config = dict(
    init_std_router=0.00997,
    n_head=4,
    norm='layernorm',
    positions='rope',
    lr=0.00164,
    grad_clip=1.0,
    schedule='cos',
)
Below are experts of layer 9 (counted from 0) of a mixture-of-experts language model. Rows are named router (the router's row for the expert), up (a neuron's input weights, with its number) and show model dimensions 0-223. Each number is 128 + 32 x the weight over its row's rms, rounded and kept within 0 to 255. Numbers have three digits each.
Before each expert's rows: "gets" lists some tokens that make up at least twice as much of what it gets as of all text. This comes from a sample of Wikipedia text that the model never trained on. Tokens count by the router's weight.

# expert 4
gets: " and", " ", " F", " T", " C", " first"
router:183130144148151104098127131132159133065114100163148100105165116142149145136119105016134091189121061123083116154125099113124139154101136135084159139032103132094149176136153061165151105155122135094121135117142128096127141158140151170141123134093124058144064139184184220131080136200121139145146133091107131126159146148105129084130178136149104129116040111104146137205137094106110097110142123163155096117087140064119208107137134139101138148111129173121131113137138156146147084111130072114111136153139102079114143131125117123124142115087082093113142173077141118094113189159140116175194080127151075169121094161095154119194179169098133104195132086117123141153136121124139170142188
up0:061076135104110156173136116155110070113138107153142122070140118154085174115126140202149151163173144102074091140114127128074069052096109155105107167172118144087162147139097142162144145067145120125105131155133149118178096156097091128158104133145173096081132110154105173191136110132135103144098146140104132192169120158132090105122111169112152150094122056153127109135180088115139140075109193150160122096067098168122145109166193153088138184080131151096129110090173140090180128118159162130192093155113086164166109080163144113141142134101121153129119171115128154110101176148136133134163081180137124176099094095146103116117074082203119152170101047117165151114105124125175188102139
up1:085137102126108123138121126154096118122082115106119135152159127168125117081148175104072165146117151140122153111174115080076123130175191064136069123146153116127140102120112139157113105140136092124138130142154147146085079122175114172114167127129108168128121145123125128127099080084115156171093135151151176187140131150132111158120129142060139185103093168154159078029110118131156158072065135148108163098125182116090048064165141154057171157151166153116185115099105130152114152158110188066154170101117139088150135132132138167080129159136141127168049131150086158132122101120153072111134202102076095164099118093154150096100110071155170182099201147160117126079119132126104133190112
up2:176095104196080097077073115145129170085135085100139138114104134123123136124155165054144185200121097101116107101139160114116175087158189083101139091187153133092118150083126067130093110125166045130112110153107102164114127164095145088110139087154126134176098123116118102176109104120153139162092160183088112145111160153140115097143105079136157112160137147091216112112149163172152161113095124127136117163111131154097129114131077087159095135119117161190121112088076096134120131097155095115126142150157133213164096128128146107113099127126134103143133120117123146185176166137225129144189132075148116159148178159140111118146151166096193177190116178139076081127114129103156159140066
up3:081149151131097118087203100139123173099145145137107118188104120132107125095113168130066097151126192109121110124165151096097124170132142090133128094146113109145161052113067140141108115062144090160115125181141148148126088120152071130135118135150172126116091115131111124142162108113118145141128133178171170137104187117142107090118149149093122154105156113134147088086134121081137139086093149139169115101186147131081156044188154177171152177156200112125159112085117098154147148125113098050129113166098154132196133126124153188056156105133141184093099127135104149149113083079163088093122165141130105160064128150126166104136120067153221167150177137161082081084144076077091149124123
up4:087133120148173146109075110140154107133122111079134172123120142135094088134149148126138172161158083130141127100155176073095115148127137163109166116137129148151173115126128118184062146096125115108104140133069155158158122163216078177130183100127070153104115116142131089206095080133109114107089117186086131132121113053129157133159152131121125098127130099106151144124061103167108153108154101123167148065117093147147054131210160153087156105216104142129108085067174174146145090206152093114159123133098131121122153112107101135146144105166152116159085139136107102167080167120136112133113172127149134190093197113128135041152167132102111146164100098171167092099129129119095077066104
up5:126063114174143152065150089126085126084132112079097071136130107127134115077094104134136148099155153146160115114171089133136133184133129098137136073127135137138134111083067120099143078097152122146132118141148169149188134139182198148102150202084154126093163163147052157150093115169125158132084116108123104154122099126082136180114104173170100121133129167136177160167164120148200123127064137199104138076122218170117128126147161144163142133085144091151140092069150143167078168206151195099131175122112139144129108137076166132101143079119123098128111119109117101153135165076109108090121166061109116126088096127161096120150067092118128171067145104119159128097100106089108182152112
up6:171075181125110131091167133101101128075050075140140105133006081112127079118138119141176157175097112133136167148132105126093204111137159123138117055153186110083088121128112089103154134138156131117074082134159178131037127136146145212157156115181082171144098111175123148140124096075077160055143097080082123145091151117141114126139184164155128129120094117166115172140143101151165171103087175146113097104118160141114118123150155139189132166077168126128190127110120138132120181128098154098158086161082097181105108084115171162101121078182098122127139152090132165149139098120162108155102161132121122152097150105092105146166129101097119125134135140140115166126147156131150158181121
up7:074095106146148082112157115177141127138163144097149163106067157133062036103136124117153090130167107122091149145140080172071103133190142074098114042116118105096120114102067165142130105090101152110066128162178124104093123122174194116181118097146115103071148097097139104157179154120123136115118108090138195163120092132141067154137117110158110103123135090116111109146148141153177120120091131101172178137097173134124151091176158217159163116149116109120158111167135152158111134169137104131146180123127096179083117097144178143112154040126110109112141132142102126129093129091136092109101209135118188167179094176122087087172119089165103126147155161174146110116083113136077115164137
up8:096136134179090106200098104148072138165212193096135102185133110187137142087172120134113156139172043117076087129128110125121120155155096140085165122179133114153195121097129110108152156116109155131117109092147115111109111131139091140160146111182127071134073187116099145106079075156105122174120196134108118187119122114107024112114166113108098110156165110157141106172115157121125130160185160207093143124183139037101070069117145097068148138134111108085100133161126164135127111147164108126180131108087116088155116125116148121153119129116177058138108132142074155164151136111159115155103098122104169120129133093086151127153149126150125164109130139139130053140111095099145172154171
up9:134107134112126123118153105143150138112126123124135147112080105155089138069134164154052146160163166110157138142174102085089142194133152096154107101160141086138147094097088159155055128099101115165104055135125145184132084109143154153084136138114157125105143131134115118137108112099156164151155133083155112138108189120137118155116127146207141176065099132181145118105104137147154166135087096086107179108109203172072118126160164168103135130127187137087149067138102097134147133131158161081159155129071169108151104071137141211064182181107169130098099143099125179182115108085170074091137157140130089138151113124135086101157108106135188143095156159166116039145160096043107121105129
up10:208116125135091146084117142134177206140134171096118120190073121110084117134135127075136118182133108102106124162145154083132150098071196113180079086147204110117142061111131107137121116112184108115108148161119090154125111152193136130109130136152163135172060130133169153084154112138154146112180160114184146167061155109118093112155116138101169129127152201114178134118096121097126043151084135116115145146104140175143075149183074113183120130111145125185179086105133143159065150139115121096154165112133127165120158138166164142098136130129102120083123121141143101156119149089139132126191094100088109092092137142102113137189153144091137045064116158116138152125159146099132038126132
up11:217128054127149144172148072140134162138080090100123141092117143113103112113096111072138163073138067170150128103150138118093204073128151032071143121103128096128136170169156185145102182127127124135081084106143151111126117107168092140090159138153126137145072201188150165148087079111080133136152159066086119192126127152115170109106168114165128143103121143150159109089107114141167219120109118159147166066097114153137082144133193150125141139126123121093110137119085160087104170078147138147131145160133121089200169118122070125113163118153108155160136071103075164105122176128138148148104133107122132164071108140132072122124096114139120079145148107154112122101184142154121137175165
up12:115101110162110134094148101165139152123130144131097126204111084122114131107188140111125131141145147107143157155169134112104114116133124046139090066134113099135135146100076177135153091100116104183116111181134116130150045175123159147112114096135130161073099113136072129081106116140062158188127122151149100183123132086148151119092185137117137192075094111146180125105131121102182156091105152138167135106124125143061125068159124164113146103069171178122193101085106131171132142123126155122147184143097166160131105124153188198081210160140166140145085108133071146124120085092155099110081150085133126173119127100111163084126124090179188105156173084184078129127144124060088136142099
up13:144131104148092108081134097131076098093121103136103178078139166086133123101137178126124126107115119096174150063141094108120123192107157111160166085105143133099164114087054242145135047148110135152160122150123095142102121131090135164083148123125079136097100121109172116088131110157142157114091199198084162091135156153120171131160081132218173155114153170148162173130053134109179173115121144123142160071118187147138101124143175092143130141137182124085128080142071079088138121172116145121159131111117167154112163122162165138125127132133191123086159044096130116161112168092175104139108131123127131128141113119148098102095125125106156133084117114124149129103173080120192083146071
up14:147116132156096165069173156131132121079134151179129171092151098110077134073176179064050118164170094098117169134155111113077142111130147105160083101149130070106130119138089158145113081116144093191136093146151151163129081128137120161139157121127110121124100172132097127114162120056102178159065148145124094155107121111201123172107131132093155169082089105172209151085143096071187112117103143128123172109131122127089121115166176150145157103156165152144187105059102156159128143137133152132163108134088141107125137147161153171064141073165164147085107153144104155136172105097186069138137132063119134145085116109119153132129128074173184171113143131165102117128143080056074138103152
up15:121073132127111130103194094161128125082164175140114151087133115120169160084159154116119156135175080067159116103176072068096125152123107070165075135150078080131163133151116163164149124112105047147141071130199103170147079153124123190096172109135147139108120116130112150136123092099147149150111144127134197169114164132160107155113142173098160206079124104163170094101113115113151116097091131149125137120086103132087124094157159170075175136097169159110158118069136063176177096145122147083170204148067118127132155087172123162074180109145116162136089142113063155142129129115169059113094181130103129145114128137179156095132106099118152122150130114149076071129125137087120159148101
up16:168146151141119132108161092122146160101127080137089155163114118155110136056155144104076109142173126093113118113212148071091154113107150087082075109181086078154200127141124117111105103126129082160133125182123149171158070108149135169078130119182146131109135184164128095122101072139162186161101154126120207101052151118096093106146096165080142166091134129154147109095096112105174131116107160121157158060101114163090146078117138176100126162148195174117171122075098106160117142097152122112152151157076162137081141097157111186064163156143145109080084140117128150114147085114142071125152148101088098177109086147122145104155159116146170124134168150173083078128121080087098173125120
up17:126121160140152115095174082090124120140171153141132185131117086157104129087133157120127158112123126113147160174183090072071121120146148121127081051089087090136120109121119114131159105124129139153155098162169125171102046121132117161113195126122142153118098115148057105095124079122181153191114155193178159167147149138146149139116122161128139158080112130166162148125093137085157144106133125110146156140130156131072133113142135159115156172163196177135143112062129068131175179118089111087149171158061163195157137153173124185045181109144104166097103137133108161149160111074205102104165166097116124127080129118122152113133107097146166098095168177114107123097132102047062118138102
up18:133132170176053179147100090145185130095154158098089125143119151153103152019140140090174137086102103159109113139128111086106130129122121100071124142138152107138099163158139122156167082155121122141058140140116131113156118085174180157115138100079144070128145104089174095069144164122082172147131178115118154189170143166157111172090107147076193155107142166097096077143113200190134113109161141156113090100090133095108197085138145166102150121134126140144168128072064147091096079122106073122196132138100164161097188131163112115082178154107090143131119124188144137145107179119165127171172087092081100164080094136091145079135146117106141106108140152141149120132121122122103141119102
up19:125131094134134110108148112169140145090143131140130146160117110130096084089142181139096148139149124100119149127186109066112189144131201068146095051105108121127141179131066105086149112143117113184093110196137161168151072144100134130103163131138163186101082078166134141088094170117070169130127177127117127161132145128129096106068185168141118192039089112140131134154121109087183127124126158120138151156095125127082155092132137168094145137153164135097196081059070119119110138122133139058129158121098187118115156142149120181103205084168113138122082183134104172158128115126127107111110153077118129159138137150114125114079103096134220132178189151170140152128121172071107130132117

# expert 3
gets: " of", " in", " for", " on", ",", " was"
router:119126118123070143152127121103111243143115179112126131125074152093107156108087170194107081112108119113168152155129115144155112120124128116152120091154117149133176130142112131031157173096096099148129108147115105142169116176099171095166136187102120199128140126110106044156162107097114137123148180186171133075105111098120158119141099172093113121155167179131169090130074142124109121095050133136072138114187145103131067132116186129168095117081122099159125136115081104152056228161116155116092119110110105146145089119149117125149140120130117132187126129153192136128085125133163116133148133157158069111122076090187115099133148146121110115077165176148174107127124186121140095094070
up0:138124098151108085098155107170154131069165130114155128129154087148102152105139111089085163150164101086152120155185112107097178126125182042125091086134137118100100102127143082151092147115137087144126127184161162162099069124172131202099128111168187110127082111150153140106089096138118131189125159139096162145085139129149146099113184159139067164084133116153138115122116134127151106116099127093124147082098164122049132115141116165101135123122183176108168084084135108118153148164158152089105149111095143128083147099098094200065195091133155117036046129144081144137141099129152078141172145077106129147132113133171176070118158117149203104157142083151094106086109142069083125136133
up1:183149112130060045129198116098158153084155150182142111154048122171192188142114073116126134117180097144176204155148174161167119129152116087111115092140143109151151103070102118084133124205105149114163123128087091170083110124096115085116109152102193172101106149134118118141149137104163114125093148144169125140122125083115175183103105129123119129106160185133167092142118088155150137166141077083105102120125115091113169144165133137129143109150107179070125110111117151107117148128139154091104117141143154118108134212160152128092128134229172133105124146200161167136063120133143126126124131059122120128071100129154105084188115106146134095124123141099138053114176107122105108157183
up2:115142122144099147094121123161170194060137140125108202156069117121143180131092139110137097097131133174100133148138120072142084100153109130122137164152144130154142094123085156134115113071084119131181121169178077166071149073124127081135202160163165184105116123113120134118160105131191118191146152147098143122146137130103143135121147150107114139137156163104149111054161194216116153108143161179051169102156118089105134087151128164145139044175142123080120108101055104138081117157116180116127146125066153118127095106126165115109149170137104122154142189080119184171160162116163106110153095076082150097108156080101165125166140103099112082117131097152192110124119141118122059122135
up3:155143129089113144132170092078149216116137081110098127141115085149097189095105138117087153123154095114151123202165118086117141132106194137114084118132102099115095152158153071104158116077121167123118132139142151163144128149095144139073133072129143151161137153056179087186171138100171125131171168131132141146150148155083128103135097138169151140055180166131154094139150166054118178089114102152148072111119093139069124164163114136132098164092166132155159134093081163096143128081090096086158107169127115212166112183111167132119100098118123120141150062145164118170145134077138158091164114150110100128131137148172086183164084107160187070168153128153123080101107134124109147060090
up4:061104145141114139179118103155126134138156087115147118124058144085138171098157155137132091114162114138118135083131162146128154189170130109125103125138105122157123125095145153135136163088114112120084127182158172162146068206106198137101199201156123107115115131137089117124135127118091149150140114145183117111129129095076165140177120128105090122150109164155216086073137210108137200101102164136090112079123155123138082104144165172111143126098092093174132060080097108104130187140123169145126153125082106136113095102170110122089132128119154180099129087119106201098079191063077128100177133100169100161110104114176128132086124119117139055095173130151110107144191120123126173158092
up5:111129086175124133133150142172140115151092156139134160119090062136152062116104141079075121154150129145138166142115135163125119086141135107079160139069150157091098180129053097141129166192104088120125096160151158163092176120139144167152101091121136105090108122124167078173126119119123092147056095139156107198150147074160160112170171091077117135114084187160170127120107128130125135149167144084162206161081094099123157098127165150154136148105131122163131128151167113100132143084140123108138149108125077145157176197121068112163099137108116095143102135179060155132076128069133120166116163149129134139116117032103125111114089186183127149085143086185083155143128116158144047150073
up6:119108093166091131131160108146161109091117172136139171154143112119088141093151151087048155160181107087125130130202096129087148127110143088124092136112142080163151122102117118118122096130091122162126091172146116182134067093105118164096128174132126099099057121159117115119107132130141208163109120128135131181119158130182091146098135148168190158098122121142119124143145121114153141110127115118134130114121144148076173069149127164123123169168225146091177154064120104090170110101135155081151134172116202104086168141143138173073176127119125167061054148129113191112104115058150098108141102063085123150121091086166147115136127125150222156142191112160118085073138126072148102108118
up7:106157173160079096104174168121170161092154134165152099155123120136115183154112117148102123170140152139166207184127171173142108192179114086112078145109027122154083121124093127104147094139192161110145141186147156189128111098135140112125127106114132176100128190169097131140146086145089112164168121165153107125114143074103128091081120182129086157120018215148148133116110128145127163119072131140117105117106100108080153119155132183113123159149143102138136151106132100122128144119155122113159178123114114101098114127149096084129117160086123159119158168112162091126140228152199096117094189174089139154114140102167095142134071074077145128094133103115096135099154155126114085093095
up8:135182104130097123113160111087150195128109176093100105115048135095069154072120090173123116123129119135089192216137127124126171123104159095109153160171107106108138115147081151110159161121149093140123123173055068147103141128154113118104181179082144168123179174069144109142120103131094134149114115115129155110134150155190133155151105118128104122105122084125136147040090072097132139119154123148087148104120206166113120116131100136148077131118159151106142131068101108148103192193166153127137100119108188196051141140106158111129117125198125109171105158154156113140092106133178071122145127161063103130086133140203093162118077069172139116095165129170100097147123148141141140152136
up9:132120154123119206088112098105156134152128176105158160148122130129083150129115084130138152181143150078129161157132039109124191138070158096129142158179104078103170202181139175092131074098111077108135086152106120162115118182096159159151177142150134142148134105140168074166093119113141138112067179140099098177098153143098128146176149137086172156136087142128162138118139092108126082050109079115194124127181093114127119091193118098123124142093130110144097129172081169123139109053134110101130126099113150106116142140131094118109113130044116155126098075142125116168120161082143135036153103120145122171158127145157102112183167143142181164193134136135143145103146061097149142168077
up10:138145078153186094138126095148143131121127133138101138134097104137120115160147191144122143135099109111124221125087095097141136141158121126148115042126165151109112113114059145083140151130160109135131129189130149105107142071166093142123145111076101156075107183131099141185139119095081169209119180110182164161091118021096127147126143176124143111154133129161146139126117067127190124081104099107078121105109173060132134123146114201128155117102119191174154119110106151109068147104100149120167110142098103175118173143054179125117132135133176071150099144142145162123144163160135129105133185115149148062121178128187135121140114070088117084058115149140126137056163166127104101123105
up11:088163128172087096120079152177133109102155138176094141179184177105148116083181173154101169123137110153192161115136106133162082157142123104122160113146150110153127108133164162150092094172090106120156104187078130126127173145108204117180149128145131104084097076105075127129191132116148137142094166220099174082098136040162075173135088159082173145161068137134103116176129102111112103129114110095100087127142123051142096128165143174094123035166135107096155113128116133141088127162104129082139156096105184087109158136141108146080155106110127077114134143087170182128130129140127095083122174109118185145171111139105133137106161086059130133137110150142156099174143148129111118095159
up12:126098147122108083095174108155202086107127137165100124142109106160115170060171194110101172148143156093134144178187104098114178127117170096143102146115140062143174168122151138134092107105142141136159119205146168169115068094148118206121137091165154110083110124168131134126116104096140172163086146183129147159099167145142113125120133180132159164094061115176162117135122157077146120124133141084115105098091161150070131078150142127089144139132140137102142115132105107130153087119139137074144133141089126146070123096128108175045217072148113123120080134124128168105137103077148072154108190100125146180088106130136133061138096081158179164174193139167110107105119117079110094174130
up13:079139115160109109112120169137140162114159181178140121112098104175088144129114141093148114120095109096096125151118144124108129144193166148121149131136078142109151092128090133096088148120133135134203106184151056144113127096176184095101150168123178106095175130161167146146113133140142101150132184178131065095154189117105123138124150175134103169098153087131150103097100081136147142149139136169100155141070108087111194086214093219110151112079158124152140081132035082135133129176126132121103079139069213123078134161153159158097131096100101105133040163113143118166140142099159093120154144138098136114163144148124055103152120079143152135166156168122134148105153092130085130101069
up14:189079118116126107148170065051148168102104119108169127140103141105090201085167127146070197193152134125180127134159096133111138112123137134160118111093159112102181095102120158106150120162089143134123074091142123157083070132133151142166157168121118163149081098146195094096129136134168096097112155167156120110109121186136151103175204095134086141081186136163133132098111141150130145136054098098182095106149079164143135109170112091092123054148162123145160119083109139206107163139133114093099115160124138166131165103129135117138120108155117123154057094169089137143194079111183149176086101084087143125137125143114115114153194162107137152090151132123158158121092126103162212124107
up15:133105145136129088165163078167125085096150118115155173083157073093150120102155162105128107091152095108128168095123140138144131169106116071166149136166129149183168173035177102078100156069048110187160063151095162125145132105125174132114127135066135102155158121148177139169127136124069127148095169136140131166082132136141152148117101160113165110115129109131188181132084083134114058120096105110185203062134094101121098127129125136145138135139112142068127077116038175152113165156154198088133128114137117116117151116085179127155182129162193110163107066179156124152120114143132131149138163086125124118151117126115116145080144116111109125095091086142138141151093118141104213178100
up16:130157105153120079111151163085142132106134120160096091174145209195169141084150138154177162126106141115147143088136083145141107144117178098179101113089172081215104074160141144095159151117209111083174129148171141161126095179098110155146146121193113148185126118131160133097105089129106148131145166184147152126097111122176133141093107113109109154079135157100089094089172155161125098068127132153079104144090089037137078115155204118096121073154116156136161095092110119117111112146100114130122145149074149126122099075135103126122133174083169114106142139084146170158137109125175095067090137183155112112167192059142122154132120132184131114121184138113147070113188111141124126095122
up17:130076128170139113159186137113135175131138109137117113118066129136142167151110122163198095128104154074127140152127132083095121121105180140157092105132081104078108123075091147118124093141151169121063066160147117071070107174114169199075071153121133170160152134171133103136151082146113130118109105070147132097082113104103130077100122163108163094070141206128154139119119120115150190078124159170129185030137146113155133105164157167137131167129137093154102124104188160164115141158167158113205105133116112135095075153101159117134167136172164129071095165167078160168096092173106096080137166083158084125157179103122152153146107133142124103133150089146076088145159091111155109148155
up18:110192119123084059144180130164095100080147203035068204150159136120184140060184166132097146075163098197157113145121162114110137134072143107136091149118105143140111098106148134096110182079106153113164140210115176109180117167119170105096063164144093160137119161132125120137123142124131165154141188165167119117086106130131121153091112190128117121163101150117177081171132170112096088096160111129102211084129133079121126167128086129133111143152126108044139066134105142093086104165124125078144115126123160135146130133180131128116155128130138096146129102135181096106102098135125137087112150112149173133083091173180181136103071106098158149149154102120094126129087135133138150099144
up19:123079107130131135111154122197082114093115147171127170125128158101135085090123159131133137146103163134133095160129147123115160127109142088120166174161160097068135118118134179146159143155122102153119005165071136115075126093153121118172144117165129131103077108210136075136128132171121099104125099106117117123146123055193156114068178127126134124167123160140124077117113112141144119145125132130100165066140166083122148147119185151093121151116124132172170105120129104148242136090162149111177099154156128115078131089128091123107169146121101210015103128130083167156086116108132106118176131098168120153135096081165118088137126199086133168153158163136090136103077149074143104124106

# expert 0
gets: "\n", ".", "|", "\"", "s.", ")"
router:127091135097172141133120090116156072132046148118123141080136048186137083120167084017149087096142118136158060162121107104120124142156098122117178153092199122117152088175142125189112108109160138143167172145166104133173163109136106161112164151177178050147070168175104165154098136128170106181128096104149102124148129126097111133099125127140101124124084137130080120175089139089132118137151138192148098157109105163134092163162066131067159088172113137165120147111112123090177134135133112117116146124120111119075152126136086124131121172110077168058095120111168108081167163107085125124126097140141141128111117169085127155083132167134142156200104176144088079163087098130140151164184
up0:081107126131142124115109082138152110130119156165152156116170137125139111113117125101109123149153151156155108155127112104095109083180141077137154138100157092178188128150137096128053097104145136183127143176117139155133118134099151131072114116140102131135046050144105156131150126097151092132021117132136101105145089152110174143167160085115125127100116141147119152154128107068163166112115118128144121130164112190100101113174075137068142103220153149137200073082090123063235106167165100131145133112133138076081149118103140091089132194102127149093095054122134179137160187155147159149092095104137182145161129147107125097139140116120179175116138114160064185173112086123144113142156
up1:113075106171125107106146076111172170063164127133091142140109118138089126068153129162116154155151143112161141150157126042101113162116163089190084085138103109106161125151128127164085102098080098161119108162171157155097073135132075157131136112085176130051081117152109126145118138132113116124137201162117106169158148115122151122100146182123124189077096123153130119149172155098182140115094146161116149090155172125053151105158156169157171129071195145142164066072110112089131110159083197079127171119090162147100144111141152209085181126133154136139081141086103140114100112131127076097151172132128095147101110149143092133134112077164167145144190122155122117123161081051117154118129
up2:148119062218080119181161134175129091131134149150155119116145099125151184157134124172151165121146133138131126097156138128119083155139120100154059167117066160178119132161085090109104171052096149115185123140108119152180125134084072127107121148119118144121134064109102156186145144140133145162041155189078173106152109154104113060141151138116129157139096102139094105119135078137174159103060114084119157118113132074107134110126118133117140111168158133153147084131173096123132105057160153138175166125074126175074123095138157122120149109130154112153083177116165066093093117147157118169125162125154161139139120099165113092166070045124150099095170071124087050156118130116126145075164
up3:163100135122130094105130110164159172108109171140106158146082116163104132055149135122040152146172084084075155108175116121146129159112200104139141077155138090101155067118078127100107099125101090193130125162121120174127065124127102158104135129194144119146084091164151119110107117113094129163135178135108141103121183110116135124150118138138127141120158129176157123103108127098169114121151118173105155064100166112054139087185183179137174139094186135095125116085085136094151143182127145075150155149085160144124136117165112183060206101145134165119104136144100132130132125070167071092176164128150112136133153141153165105162150108116177120176164076170083112083087111053113181162101
up4:153153147136132129088172094157141174092144147152085188161149151130079140066135147093084142120155107121098133155170099073106138143113174044168105131120106111161137085104085181092148146141106127156122103155132149145096112146174131177136179133122150126111105136158082143127100103091106165167089152121117199150125159106122105153121140167141137150084124110131189124137119153125157123103134102135134167082153139129056145093184177146146119154155175112090197128084132078118164138122094116056146124170092203154089201116138159224102172064125142139111043166121102128157179139126161075077111137096131127167128124171136114088121161131127184138138164102163098093077088079058108130150123
up5:084107162130079121141087152171154133153139150135130155063052173144145142155150163094155130103128109135106137196153164058078167152111118073091130092133100069162105121167037149178139180056120097138126101136117141132195136105091060168060089162091100098141146189127134121057140157135117123172129154128164127167125133161094106114137118186142113110096060153143111092145046122107153098138120122131093161145165132135128103143137186141154188108129117130095117140105134146074137118142066159129102111157144170123091075205100129166103118116181166075139144125153169089112124146159137134140163115139101150106178117168113160138091117075154174133181128108177152113096153126127152165070143
up6:160067120191168077097143103143066090109119146119117163140112115146151058136122131110119118161131078094113109208151169100110170153193167127161170099087126119072125144070070115126127129120088119143123085197175138110141132092166128127123154032156109088154028183119140109141053175088064124159109084130147139106106111096133181165085121152087162138136131100146121140098075148184107169171127120115193148130121130098109145106130090170129170158134136200119126150140149066132204127142182173090121114115121153116125148132154107155122116117143108121149128110128039144138143116076123082162166176139118147074114122158127153148156169175092136143129129157168091135102127112118137145159107
up7:110099150130119127110171096159108162105134176164124173126109105123109188061168168162103128140192120073129167148171133131048123127072194056108122112119123081124164118124095102094090126104109109157124115160132105166156058142144134143150155139130119123116103161143140114129080110116126136174112153169192195146129155121146137091101122160122090189107114130173194125129161127104183137117131122180118151108095128118073196066106120157151168127151187132125214109124110085143118145144112104098114171222088143133134152151145093185083162156144128093128128152104131133160117114093163049138116144063134125143079103132173175098130154126092159151142179071165098122089177107073123132191108
up8:168089151129124163133126115116072115150127124137145145079135099161152120116116143190109131149215083069140159151102098069105158103092132129082154122060116147096141091128170126086073133183154113125088121141162141123146113083132139208175105104173174153121120150163155126192094135149119153113072146120135198191120136083132139112014149123111124111113105022182179159079108081156111211114130164139127155114134132116154121112101116134076201165158136111107152134125154080104160156150198164153172137193101127130090070119140129136113113111119079148147151176148079109134149092107116109147100198144161122153125165093132128147149108106162109094120112145145141082137102112147125163125146
up9:091095070141123089112162168143101141118120146120155167095132100079107123146150105110130122164094140123192139114107058102090185134148165110111148075115146145114090125093140105170128058101144118154138143170143111127087128130162165162181125075158123118065040115141103171136146079062141129106155142160120106103120126236164176180092149126045137131136063167137106181189136167172173141102132140179154134168105108167109082135138115147113145106142162093205137127082114072115150150125145145085164201121126105195134155114151150142120105132142083163108083150145103100124152083093096129166135169108054131123119109122104148116138123128142099138114115094104217098140153131147159156186104
up10:142185161075148111158181107106122179106106144087064139085111112194066094145123131135103184105146155089183067122127122184123104120114171094064094124147190087156126110126155154136141178153122141171138127169099096140071098087121165138105106044111096136178103208118110137164166064092152129182126139124054104145139114044111120102150140177095190114121155190126179054067127130113117130092100156155129079114116167073131114156121080107126133110134141150086128166088111066115153102137148104121115143158084164154105119153165149117140115129134157164133058157170167173096130150123137097104117157126134141150120161125166137097096174155129131087097116161155071131133168121143143139165118
up11:112095105135089117076198112152130166078118175105093152149169128112090156090153192124078166150180140077145141129191109128101148137149171039141151100093119117128162117111091132108111134105100072210131106188140136194162099103119091133111156127173113121130138093126128102133165108115111129162098173158187169169106124122141075167108117183126142155111127133186181057083107182111129134139123147113112182099098131118079176083154133149096159164123150163114165117099127105142129125109122161080137178160085139113102147111111074171084219094181104106102086136141083149147157106131158076128135123114143128122132112122168101048102133080139166173114196144168139168100149130073114168149110
up12:149018128157171140116140128129097168129131095196101165124110090120132140047091132109083141179129132124119163142129092111123176100102130121151104052116162098105148202083128138112104144136123142181063069102139134079035149088173178149174145137154166089153075162195191136134149135142123163135124140132128115138120122076136181117120195185097152109111132062206151175092147113099133115117141146144133119118143147132128151126126146131108187133133131162127113153126141126125154133066140151110149113120133199157069180136145156146103160151138173168125110131173022123143141093091114096158125148088078111115106169108072092146149138153133133127123155157178106139116183068115134147133104
up13:100102089150125132138165117123151135116111122124090096107061053090116123072143126071111108061175138127081150153110120066113129141120154091116125164094150104190182047178130187150142122097153125185103171158146146128206116118188064138062138138188135142093137097157131078141138110076158146174151131141123161144157176094118119158131101129201147149126152114141151085111180125077146159109131189106050142113144144141129126120176117118124182094087131127132132106117100146132080192177089137139100163174137145149113142115153129161110123093173118105109080076131194123131135144132095084124106114138116136125064108117117095105089149140164153154115107203167063055101103073130117155094140
up14:165132158148089136162139141138140076115084152100123201107077170175110148133130118118166134062124108058119195167119167058101124178127118124105095102155086095143100143108125104120156165081078141093129122133125119146184140128127103171139132189132153123093210133117115165086110124127109140126122117106104128111137128096093164173130106144138141121157091136103177089122106150165110110113081170115122142122171119149133147123105121130123085151118141124085141016118017116144110120081103143132108167178135093183129175088114146118143134153105110115099121124134202176054201133120168136087115136185133159160074108131083132098106110070167139119075185137111114126069162220118114087130129
up15:075067116108130054159097116155114055145150176080161153163174101116167134146173129228145164174122135107129205117163123117121151184139113149134135171155116070145121190043080123191100109070082206115101120135101109103158139143140173179139084121159147129100162099154096117136106138118154156095124196046072103151099133114098093116167138142083137139117117137166147042140108135088109141081101118144105145102093082140124128149107116103125167128151122091125147095070144131208095166145112157059128120142099099110094149110117147122112152144123161165164141106172108174119131108127115110120111197158130144134164143120130132114139127109161129165141135171107150193100087187112125155148126
up16:143132126146064148086135147107196165168108183138104206173160110150132072121158177093133140103085149146092114104160077081128145134105118109144140054177148131163135170163090121135146088138131130157098109126093148147142137105151213166196128141143090147172096125129168118084141130139149138112021134124173148127173107184157121184146095117082098142077143074117164116159088095119149123095127131122086166060146156146099130116163160131103144138133181186127138118065091191128145163104082140128139100146143159059079174149071180147087162129095162162112087102168087117172122192094141103137120089146142096148115152119090152070097161123164140104137124157106067150132138107125124105105131
up17:081138132139093128148137127190103080130088150114120169143078123169135146123092162142132117105138188087099161149129085083129114144130175090173135136102130146106199098094068182151110078080146126169202080141076123125133104148164156109120164130143114144120137160085141168131098196165133109166127183142196121192118105102118116108122075175093113168092126132137142098109179196133135147073082148100105139059132149170174171142116189089102162065162106176131110058105049139129120173152093187098161210097103099167180142079116102129118157112160098096094127133128108175128134152134108111104128079110117140151143122130116154075058131129171108157165165152101104132140114127107152108136121
up18:095068160127143123096118139152128083103150140121091091209155144190086135078162167171095159190116111045119127144184158114094141154121129126148089106184142168131140137091123152151131122095126079122119116146111072104158106193143118132093130130157160113141111139089097181168105094149117101102119129113144155136109144133175061133161136133172173184152182126135108142150114098077156117104121054121112123085167203198114113159140079144120158185174122153173151075076123100130059119121126144118089157184099103135209120123163115145106131108129097113171134101171143108134087093081129055164142102133141117120085109121098146180110114132125183162101126074128090035135111089129118183114124
up19:086132143114132120090155106141091095138107147122111170113165077137104109113148143192130125130137152114178108166131162071152150125130090104142125136118100114144160128168200143152113145085104082131098106163100135131109163134079155125163139134108108148081080147105194145137131142179125147121096151101160145069145105141097154118067186173127117162148145095148097117134139097103115134095109121052090136078122136115131070136112104158151143107193132142137141105107095066109195092105155161102176135221133092171055119131121121125126136143129167190170117172134091219106166082085134109054056153087068154183150099116097060117184121092138093163142169146112125198129161157119140108180164